Experts of a small language model.
Size: 9 layers, width 192.
Experts: 160 experts in each of 9 layers, 32 SwiGLU neurons an expert, 6 picks a token, a softmax router.
Training: a variant of Adam for the experts, 267M tokens, 4073 steps.
Below are experts of layer 4 (counted from 0) of a mixture-of-experts language model. Rows are named down (a neuron's output weights, with its number) and show model dimensions 96-191. Each number is 200 + 20 x the weight over its row's rms, rounded and kept within 0 to 999.
Before each expert's rows: a language model's description of what the expert responds to. This comes from a sample of Wikipedia text that the model never trained on.

# expert 2
Description: Word-ending suffixes. Suffix pieces that complete a word stem, such as -ed, -ing, -ant, -ion, -able, as in descend-ant, depend-ing, tap-ed.
down0,197,221,199,171,203,201,187,207,210,192,169,192,174,202,209,146,190,187,231,197,175,171,189,203,208,201,189,200,166,174,197,233,201,195,194,184,214,139,185,202,202,205,190,188,207,183,189,160,167,197,202,169,209,194,198,193,193,194,202,173,171,176,211,198,211,155,177,156,197,224,185,188,180,226,237,224,230,234,167,215,201,212,236,193,222,200,215,238,252,228,220,183,217,230,228,214
down1,218,198,178,176,182,189,176,230,226,156,198,226,189,157,186,204,210,228,151,225,176,225,203,225,199,215,222,209,227,194,218,192,208,177,214,181,197,177,196,207,227,192,207,227,248,200,208,190,220,185,220,232,182,215,247,183,185,212,215,223,178,207,192,156,208,223,171,209,220,181,180,195,235,196,192,208,168,193,214,174,219,210,184,215,215,205,188,186,206,187,177,212,171,239,197,174

# expert 15
Description: Short syllable fragments. Short syllable pieces in names and words, especially "la" after De (Delaware, delayed), plus "a", "so", "tr" and accented letters like é.
down0,149,195,204,153,198,194,201,212,191,201,190,211,206,222,224,207,222,210,191,166,196,188,178,191,206,192,184,210,189,198,193,219,195,203,174,181,195,218,201,199,229,146,162,254,252,194,236,197,216,200,194,179,205,210,192,189,196,205,181,202,211,221,221,169,211,208,202,208,202,195,229,193,183,190,231,188,191,197,188,229,178,200,192,208,203,181,164,155,170,211,218,158,216,204,173,200
down1,203,195,223,199,236,217,182,216,201,216,174,177,162,196,212,204,212,231,187,200,194,154,208,185,189,224,188,187,181,224,225,185,202,190,207,239,218,160,192,197,227,190,171,204,168,220,225,194,201,217,215,188,191,204,206,243,175,169,204,173,207,183,231,201,159,210,182,202,190,190,193,239,190,228,228,206,180,205,207,263,191,197,207,208,167,205,222,187,197,198,222,218,203,236,179,218

# expert 25
Description: Word-initial syllable fragments. Opening pieces of split words after re/con, like Re-co-rds, comp-lex and fe, plus score ranges like –2 and –3 in sports tables.
down0,208,220,162,161,183,225,204,210,167,208,195,225,194,196,194,181,194,201,211,187,194,266,163,195,214,188,206,181,202,182,215,170,182,220,171,219,215,221,192,240,195,223,203,208,210,204,191,200,190,203,217,191,208,179,188,221,216,227,192,165,192,187,196,172,164,181,241,206,185,203,197,187,215,197,172,210,188,198,207,168,211,187,200,174,215,212,235,179,202,207,213,166,182,223,191,201
down1,180,186,184,253,212,188,205,215,184,234,147,205,175,166,193,208,203,191,183,217,194,206,225,244,215,204,211,218,210,190,225,240,175,192,211,199,199,202,207,193,207,215,210,206,196,202,210,181,214,193,186,233,175,200,211,206,219,195,220,186,170,217,185,177,179,231,212,185,199,188,202,207,203,199,211,245,207,224,176,203,222,231,187,182,205,188,186,189,195,181,223,207,194,227,178,210

# expert 23
Description: The and field punctuation. Mostly the after prepositions, plus colons, semicolons and brackets in infobox fields, e.g. Position(s), season arrows ←, →.
down0,192,231,197,211,233,186,195,198,188,163,212,183,183,180,191,193,187,216,189,184,209,211,177,160,228,214,213,191,224,212,183,219,198,204,220,194,211,164,185,213,193,209,184,175,173,180,199,215,188,199,215,162,168,228,203,180,226,208,181,183,199,198,236,206,192,212,161,214,211,178,179,192,201,169,178,221,218,215,186,192,187,202,210,199,213,227,213,195,213,165,185,184,190,227,197,187
down1,182,224,224,208,216,218,240,205,195,228,195,209,207,177,208,207,223,189,183,227,207,216,221,187,190,143,237,181,176,197,211,216,181,215,189,206,196,217,179,242,202,215,176,217,210,190,239,188,239,212,187,191,175,196,188,198,211,206,204,192,205,208,229,157,200,248,217,240,207,176,194,178,207,190,214,213,181,191,203,167,195,217,188,200,190,188,223,175,221,219,173,197,190,202,205,185

# expert 7
Description: Dates, founding, infobox fields. Words introducing dates or places in histories and infoboxes: "founded", the colon after "Opened", degree signs in coordinates, "built in", "moved to", "born".
down0,189,161,185,224,214,163,191,186,196,219,208,189,177,218,232,211,210,205,232,234,207,185,179,192,199,174,174,197,210,233,204,223,211,236,199,210,186,196,183,204,186,195,132,182,200,197,202,199,181,143,155,202,199,204,209,196,200,200,212,213,199,222,161,206,185,195,218,241,192,195,224,223,224,192,210,222,172,227,210,212,185,213,191,198,235,190,203,243,196,185,217,205,190,202,193,217
down1,158,173,222,198,213,204,211,203,192,193,196,214,218,221,212,204,219,201,205,182,183,144,234,211,197,222,178,184,212,161,173,217,218,220,193,213,201,205,200,212,204,203,222,202,196,230,197,187,219,193,207,174,234,201,204,214,182,191,159,190,185,145,208,235,205,153,202,189,175,202,197,217,200,206,190,214,207,190,225,214,219,206,245,188,193,214,211,217,189,187,215,182,232,178,191,195

# expert 5
Description: Separators between list items. Line breaks, commas, opening parentheses, and, from after names in lists or tables, e.g. alternate names in brackets, table row ends.
down0,193,179,194,196,169,213,199,169,189,186,215,208,224,169,194,240,224,217,232,226,184,191,195,224,183,208,210,194,185,248,175,205,218,169,240,207,202,194,233,201,170,210,200,217,213,211,214,187,207,209,214,186,208,236,218,181,211,169,209,199,207,210,213,214,218,239,226,237,184,182,202,202,206,215,213,228,201,192,194,191,219,232,191,222,201,160,205,220,181,227,203,159,165,195,216,231
down1,256,194,189,213,211,184,222,230,215,225,238,189,196,199,186,220,190,196,187,225,232,218,195,190,198,181,197,199,195,211,179,193,208,147,203,184,197,191,206,185,201,231,179,229,216,188,211,205,202,181,216,172,204,212,190,177,197,184,194,196,180,176,175,212,219,165,238,198,208,187,177,178,204,205,216,189,177,196,154,221,194,198,190,188,223,200,207,189,189,192,217,161,180,252,223,183

# expert 21
Description: Time and place prepositions. Prepositions and openers giving time or origin, such as from, in, at, between, during, On, In and born, in biographies and sports tables.
down0,160,183,214,195,196,249,178,196,180,229,202,213,187,204,185,215,203,206,183,230,223,199,190,186,233,147,212,156,190,214,188,197,189,198,231,211,236,199,242,191,169,174,185,195,185,176,209,165,192,218,163,193,199,209,167,201,214,189,215,185,233,202,227,207,207,246,229,187,178,187,210,245,214,179,194,210,223,208,185,191,180,196,175,184,217,219,211,199,221,197,215,231,186,215,200,186
down1,197,237,204,204,163,210,194,218,225,183,223,205,199,188,201,191,215,197,182,200,180,213,178,195,202,197,196,186,186,199,190,179,205,183,217,181,193,199,188,218,180,203,243,158,177,233,167,172,208,193,198,181,171,223,190,201,231,192,228,198,196,231,198,220,218,168,233,189,195,201,209,198,184,179,194,191,210,240,220,182,227,204,233,180,248,193,207,176,191,192,219,214,183,221,214,209

# expert 30
Description: Prepositions and connectors. Prepositions and conjunctions linking phrases, such as of, into, near, between, and in four and eight, plus colons after infobox labels like Born.
down0,189,144,216,198,237,223,192,193,213,209,213,193,191,216,199,211,176,202,237,198,232,200,193,203,181,203,204,192,206,196,188,212,190,226,176,193,205,218,216,243,177,198,187,221,228,188,197,222,175,171,198,216,188,198,202,205,192,185,181,221,213,138,199,224,240,177,177,222,239,194,188,254,197,229,176,210,229,188,161,207,222,229,167,193,190,184,158,207,199,216,219,176,188,186,205,178
down1,223,153,185,170,195,152,205,213,185,186,186,251,208,159,207,182,229,194,200,185,187,175,198,159,210,212,179,187,211,176,226,177,217,207,198,165,209,200,226,179,201,231,175,200,210,194,222,198,194,199,198,195,199,218,193,200,217,227,202,198,219,151,164,210,196,204,200,221,230,176,180,211,185,220,182,196,217,175,226,192,208,190,205,177,212,221,208,222,192,190,175,184,219,188,191,214

# expert 43
Description: Prepositions after nouns, verbs. Prepositions and auxiliaries right after a noun or participle, such as "connection of", "located in", "due to" and "was", plus word-starting co- or in-.
down0,177,199,215,180,185,194,242,201,186,210,222,200,194,219,196,206,185,172,229,188,176,209,204,191,184,153,222,200,174,243,159,158,221,192,206,164,168,184,229,191,219,177,206,203,185,209,204,201,172,181,202,179,144,214,193,187,184,171,170,209,186,200,214,253,207,212,219,183,200,200,201,177,164,159,216,198,213,166,229,186,158,180,179,199,209,209,189,187,187,191,208,149,214,181,174,227
down1,211,205,152,214,193,158,175,188,240,164,185,198,194,177,211,174,210,200,184,195,165,200,188,226,166,182,191,210,167,218,169,199,208,190,205,203,185,212,189,226,148,199,215,188,208,177,216,186,192,196,199,221,214,208,218,222,190,164,198,197,195,202,157,222,185,186,218,197,173,219,209,243,209,208,203,208,210,194,191,192,247,199,236,181,235,194,194,225,231,182,182,224,182,205,195,180

# expert 11
Description: Title and word-ending pieces. Word-final pieces like -or, -ed, -ment in titles and names (Ambassador, Napassorn), plus list dashes under Senior career headings.
down0,172,151,157,211,208,209,243,170,180,225,204,180,195,200,196,209,173,178,179,226,236,191,220,185,198,214,168,179,210,225,197,226,201,224,205,204,181,191,207,213,212,191,190,186,198,174,206,173,158,206,224,178,191,239,196,177,218,150,176,172,194,198,226,205,199,165,206,220,218,216,171,217,221,165,228,231,185,233,174,179,187,182,201,207,216,202,193,195,189,198,211,219,201,214,201,186
down1,197,231,200,201,128,232,166,182,216,198,206,180,183,214,183,184,211,225,198,201,235,215,179,171,203,250,201,202,207,172,195,228,239,194,181,211,192,158,202,199,208,213,170,222,197,207,178,168,217,212,188,207,225,217,168,168,187,176,195,197,201,206,189,213,198,226,187,233,217,195,187,197,193,210,204,225,209,159,188,210,235,176,181,204,203,223,190,219,201,170,167,205,229,192,233,197

# expert 46
Description: Table cells after names. Cell-opening tokens in sports or roster tables: parentheses after names, pipes, initials, surname endings, e.g. Anderson (0–2).
down0,213,220,192,224,196,190,198,189,184,207,193,185,207,178,199,170,203,219,164,199,154,212,184,186,221,199,197,212,196,143,162,204,197,185,239,192,171,212,224,199,173,220,231,199,171,192,224,196,210,199,195,250,205,185,200,181,198,242,197,212,181,200,192,196,174,174,195,181,225,217,211,203,225,200,210,209,204,224,217,239,175,207,199,217,211,188,184,195,205,179,225,215,227,215,204,190
down1,233,186,202,222,187,185,241,213,218,200,209,193,189,222,234,181,189,195,214,197,198,183,183,198,195,188,208,212,216,196,222,175,214,200,213,175,172,229,210,209,201,197,186,231,183,196,198,206,183,189,239,210,189,218,193,159,153,174,184,195,232,209,223,200,232,220,206,200,215,188,210,215,190,185,205,223,169,203,172,218,186,179,222,169,215,170,210,185,219,207,229,173,195,188,199,182

# expert 60
Description: Place names, birthplaces. Place and nationality words and pieces in birth and location fields, like Massach-us-etts, York, London, German, and coordinate prime marks.
down0,184,191,172,165,217,169,222,194,219,206,167,177,228,217,221,215,205,224,185,199,215,181,183,195,202,188,211,194,173,240,219,192,173,202,173,228,176,197,170,223,204,229,239,207,215,233,180,230,232,211,237,218,198,189,212,183,194,233,204,206,182,203,200,227,185,186,195,241,217,195,198,208,177,166,200,162,187,180,181,180,208,172,195,193,206,198,238,191,235,207,188,172,231,187,193,211
down1,201,210,178,211,217,218,189,207,207,197,185,215,213,213,185,200,211,215,182,214,158,216,174,161,195,192,190,180,194,170,211,216,217,236,198,190,238,192,186,220,215,178,208,183,199,205,200,187,200,201,220,204,206,180,194,213,195,164,219,225,157,190,178,191,221,207,194,158,171,180,199,203,251,188,194,211,155,206,200,213,185,179,222,208,190,166,181,196,203,211,210,197,235,211,194,224

# expert 14
Description: Mid-word place-name pieces. Middle pieces of place and proper names, especially Birm-ing-ham, Que-be-c and Wol-ver-hampton, plus pieces like ke, el, ve.
down0,173,201,195,214,198,200,168,179,197,193,199,186,215,224,197,217,197,208,219,214,201,196,218,211,209,213,177,208,190,177,212,214,222,199,200,205,189,202,227,160,231,255,174,183,213,206,229,229,225,191,203,195,211,208,220,170,207,230,166,203,163,218,180,225,214,189,192,228,184,186,237,236,190,205,192,221,201,207,215,219,186,211,219,206,212,192,206,230,219,189,256,190,223,205,199,233
down1,204,187,199,223,201,191,208,173,194,189,224,194,245,195,193,224,208,185,180,204,210,198,171,206,173,210,208,184,202,221,221,219,176,200,184,188,192,210,181,207,245,195,216,213,165,211,189,207,198,223,203,236,180,204,178,209,211,252,195,215,179,201,180,195,226,190,198,207,195,188,182,214,209,201,205,205,208,195,189,238,216,199,197,218,194,191,249,227,194,219,164,215,208,195,181,166

# expert 36
Description: Slavic/Romance name pieces. Syllables in foreign place and personal names (Czechoslo-va-kia, de, Ri-), and slashes or commas in footballer infoboxes and dates.
down0,167,165,188,193,227,192,188,226,189,221,201,216,195,207,200,191,224,183,220,173,190,204,213,191,203,168,158,210,180,195,206,190,184,209,192,218,173,191,204,209,203,213,212,172,188,224,199,233,220,206,197,234,209,207,171,214,205,191,247,191,177,194,184,253,200,188,178,211,230,203,199,202,196,248,166,220,189,179,202,217,216,225,224,203,207,221,176,165,206,184,160,179,208,187,216,208
down1,163,194,185,202,222,180,192,205,190,230,206,184,185,181,191,156,201,187,195,172,210,236,201,175,201,209,176,196,186,187,198,211,224,220,165,173,201,192,203,180,207,177,194,189,204,215,243,227,185,194,194,164,217,254,228,174,210,169,197,211,183,213,188,232,218,191,201,192,262,222,204,222,212,196,186,173,192,180,176,201,208,200,208,189,199,188,172,181,243,201,166,208,215,234,199,188

# expert 49
Description: Space after I; name starts. The space token after "I" in quoted first-person speech, plus first pieces of capitalized names such as Be, Pe, Martin, Michael and Peter.
down0,200,172,203,185,211,186,186,229,186,194,187,186,211,171,207,164,207,214,187,186,211,186,198,190,186,219,186,185,191,198,137,202,181,192,217,195,227,236,195,225,198,211,166,214,204,218,198,175,199,200,223,220,191,216,196,191,183,232,196,198,167,203,192,205,219,171,226,184,206,207,210,188,204,206,223,215,201,198,227,211,198,207,158,219,250,203,229,241,162,194,206,196,187,223,202,169
down1,216,181,215,189,226,219,168,210,209,200,204,227,185,256,193,189,213,179,201,211,194,211,206,204,178,202,197,217,191,228,201,218,201,232,193,178,198,199,212,217,220,205,186,207,169,219,181,192,249,180,198,215,210,150,216,196,175,210,165,185,195,209,196,206,190,232,212,216,189,206,232,204,241,153,205,208,210,202,210,181,188,214,205,175,192,199,208,195,217,180,202,189,198,204,176,184

# expert 55
Description: Word-start Latin-root fragments. Early pieces of words, especially after a space or "st", such as ult-imately, L-oc-ation, es-pe-cially, sign and inter, plus symbols like € and ±.
down0,209,187,237,207,175,215,202,199,194,164,208,219,226,191,182,212,194,180,171,155,230,191,201,191,219,201,192,186,234,187,241,197,176,193,201,186,224,191,178,182,207,186,148,219,240,180,185,198,195,201,215,199,205,236,201,189,201,200,216,168,215,198,184,201,254,212,201,172,236,168,201,224,198,154,178,204,212,232,193,215,232,197,224,196,206,247,204,231,201,235,201,194,207,211,221,204
down1,209,192,209,182,181,178,194,207,231,224,198,195,173,229,211,238,203,168,203,199,201,215,215,219,217,188,186,175,198,207,169,213,205,203,213,215,206,222,208,231,211,156,234,208,197,185,180,198,204,176,194,177,210,207,211,192,249,194,190,231,173,238,195,222,193,205,199,216,197,218,156,171,195,229,217,173,179,184,215,210,212,172,206,217,196,189,222,218,211,180,186,182,187,229,194,210

# expert 39
Description: Infobox field colons. Colons and field names in infobox lists, as in Time zone:, Colour:, Type:, plus verbs like sign, sold, has, not, been.
down0,182,207,211,220,193,236,210,199,203,202,219,192,195,196,176,197,224,186,193,189,191,188,229,193,215,183,230,246,213,225,189,188,179,208,252,203,210,191,164,196,209,204,216,206,164,185,209,239,190,209,169,235,188,180,158,227,196,194,197,233,179,187,194,174,160,214,172,177,189,188,191,196,202,205,202,169,204,176,195,177,193,202,207,178,174,204,192,232,223,180,164,224,181,231,189,183
down1,244,206,207,201,175,222,184,226,220,199,190,205,209,213,203,210,202,208,193,201,203,232,213,207,243,203,224,222,175,235,177,214,208,202,217,196,202,179,205,198,173,212,195,209,191,235,203,232,191,200,173,198,194,197,193,234,210,215,190,193,232,221,221,173,214,230,193,211,226,186,228,175,180,218,150,187,168,190,221,215,181,197,243,197,197,202,221,226,207,200,210,207,162,228,180,203

# expert 13
Description: Mid-word suffix pieces. Interior and ending fragments of longer common words, such as navi-g-ation, envi-ron-ment and hop-ed, plus words like system, structure and provide.
down0,208,169,198,173,153,191,187,197,190,215,178,175,200,188,218,223,179,215,223,197,220,219,177,198,202,188,201,206,180,216,212,201,202,157,152,197,200,221,182,207,196,205,203,211,214,232,179,177,198,184,215,198,207,189,198,149,216,216,186,205,195,192,197,180,196,215,205,205,189,235,196,184,202,231,177,224,205,195,219,200,219,166,211,196,211,168,219,203,192,243,202,188,176,177,181,199
down1,183,188,160,182,199,223,199,172,198,159,199,200,191,197,199,213,230,231,176,249,210,205,198,179,162,228,249,191,193,227,160,192,185,198,197,196,177,164,221,190,163,229,208,195,180,145,163,204,191,195,218,222,232,205,224,193,196,198,191,203,205,185,211,197,181,211,211,208,213,192,198,211,205,184,181,180,204,184,199,190,184,219,199,216,202,203,227,203,186,204,216,202,231,203,196,211

# expert 20
Description: Short syllables in foreign names. Short vowel-final syllables in foreign names and words, such as Co-pa Libertadores, Sã-o Paulo, Burkina Fas-o, I-ra-q.
down0,199,194,219,205,194,229,175,231,163,172,207,206,171,186,215,191,209,193,144,200,203,201,215,171,222,204,194,196,188,163,239,207,171,216,230,190,195,225,183,214,213,177,165,223,214,210,198,182,236,201,199,214,224,219,201,172,203,154,205,202,193,205,205,229,230,135,223,212,183,213,156,169,220,226,213,200,201,228,199,223,206,194,193,224,198,177,193,181,216,207,193,217,218,197,192,205
down1,167,177,172,177,208,188,193,235,218,194,205,202,183,201,192,195,173,189,179,219,163,210,214,202,188,198,258,175,188,190,254,197,220,211,186,189,203,198,194,220,190,205,190,217,194,173,197,196,197,216,197,207,203,210,195,233,212,187,165,193,191,178,206,193,172,186,188,162,212,209,214,176,193,196,184,230,200,201,187,195,199,205,213,224,212,220,202,217,205,213,205,180,220,191,238,204

# expert 41
Description: Inner syllables, odd bytes. Inner syllables like antiseptic, Ottawa, obtained, Tadeo, plus stray byte pieces from non-Latin scripts and some of.
down0,252,208,191,216,220,216,175,193,209,187,191,197,209,170,191,184,207,201,193,175,204,196,201,184,180,141,201,209,202,202,197,212,193,174,209,213,210,196,202,214,188,206,219,215,196,194,226,177,204,173,219,179,216,200,192,183,196,189,170,199,210,178,173,232,173,195,223,226,194,212,235,178,213,225,190,173,186,177,216,174,211,228,202,176,210,219,191,189,169,194,188,220,222,205,198,213
down1,217,183,218,198,208,200,193,216,198,185,195,203,184,229,199,202,166,236,182,202,215,215,211,164,210,191,154,198,238,217,221,237,228,167,189,203,203,179,176,214,212,222,172,205,204,210,169,210,163,209,213,207,177,209,175,199,213,207,172,187,236,239,200,188,207,209,196,180,227,202,196,208,204,183,184,139,201,220,150,161,210,212,221,240,226,231,204,198,215,181,164,203,217,177,202,195

# expert 26
Description: Early pieces after short starts. Second piece of a word after a short start like su, Li, Fre, as in Su-e, Li-e-utenant, su-pp-lementing; also initial pa, pro, su, Ta.
down0,238,213,228,212,174,185,164,206,238,204,172,243,182,223,200,146,238,216,199,198,205,169,200,193,191,219,206,184,208,220,173,186,209,198,189,166,173,204,225,205,168,233,191,188,225,205,195,215,208,209,180,176,183,215,225,182,217,207,190,184,210,194,164,187,142,190,216,202,177,211,206,166,203,198,221,167,215,185,178,212,205,187,195,157,197,164,201,213,210,197,181,224,194,167,234,213
down1,180,196,196,190,192,199,223,194,215,211,190,172,183,217,249,199,186,207,252,220,182,174,198,150,202,193,180,215,198,217,198,213,185,223,205,242,194,219,176,189,215,200,160,175,188,216,193,222,209,167,211,177,174,208,208,222,183,226,196,226,226,203,177,211,203,212,201,221,193,158,225,225,233,213,230,219,191,191,202,162,207,184,186,204,194,200,172,199,207,214,213,213,199,215,207,205

# expert 47
Description: Verb stems and list ends. Stems like consist, statist, finalist, take, appear before endings, plus line breaks ending name lists, often in sports articles.
down0,225,229,224,212,224,203,202,203,217,229,195,232,191,218,205,196,201,197,199,232,190,186,186,200,204,226,217,177,231,231,181,181,190,183,221,222,209,183,197,170,188,195,228,187,212,218,184,186,203,148,194,212,196,178,216,196,222,227,181,223,226,189,208,183,207,214,191,243,193,198,192,141,201,189,181,179,212,215,157,178,171,205,188,202,212,220,209,164,194,211,171,213,216,203,186,235
down1,206,200,206,217,180,205,215,220,216,215,261,199,198,172,191,190,219,184,223,209,224,194,190,211,178,170,181,224,220,181,197,198,152,201,185,220,167,240,204,224,231,191,225,193,203,203,177,212,174,193,235,177,189,199,194,188,221,186,186,234,159,199,217,206,189,200,189,208,208,193,169,189,242,188,184,200,169,182,220,181,211,188,191,233,210,217,194,178,165,236,195,198,206,223,191,180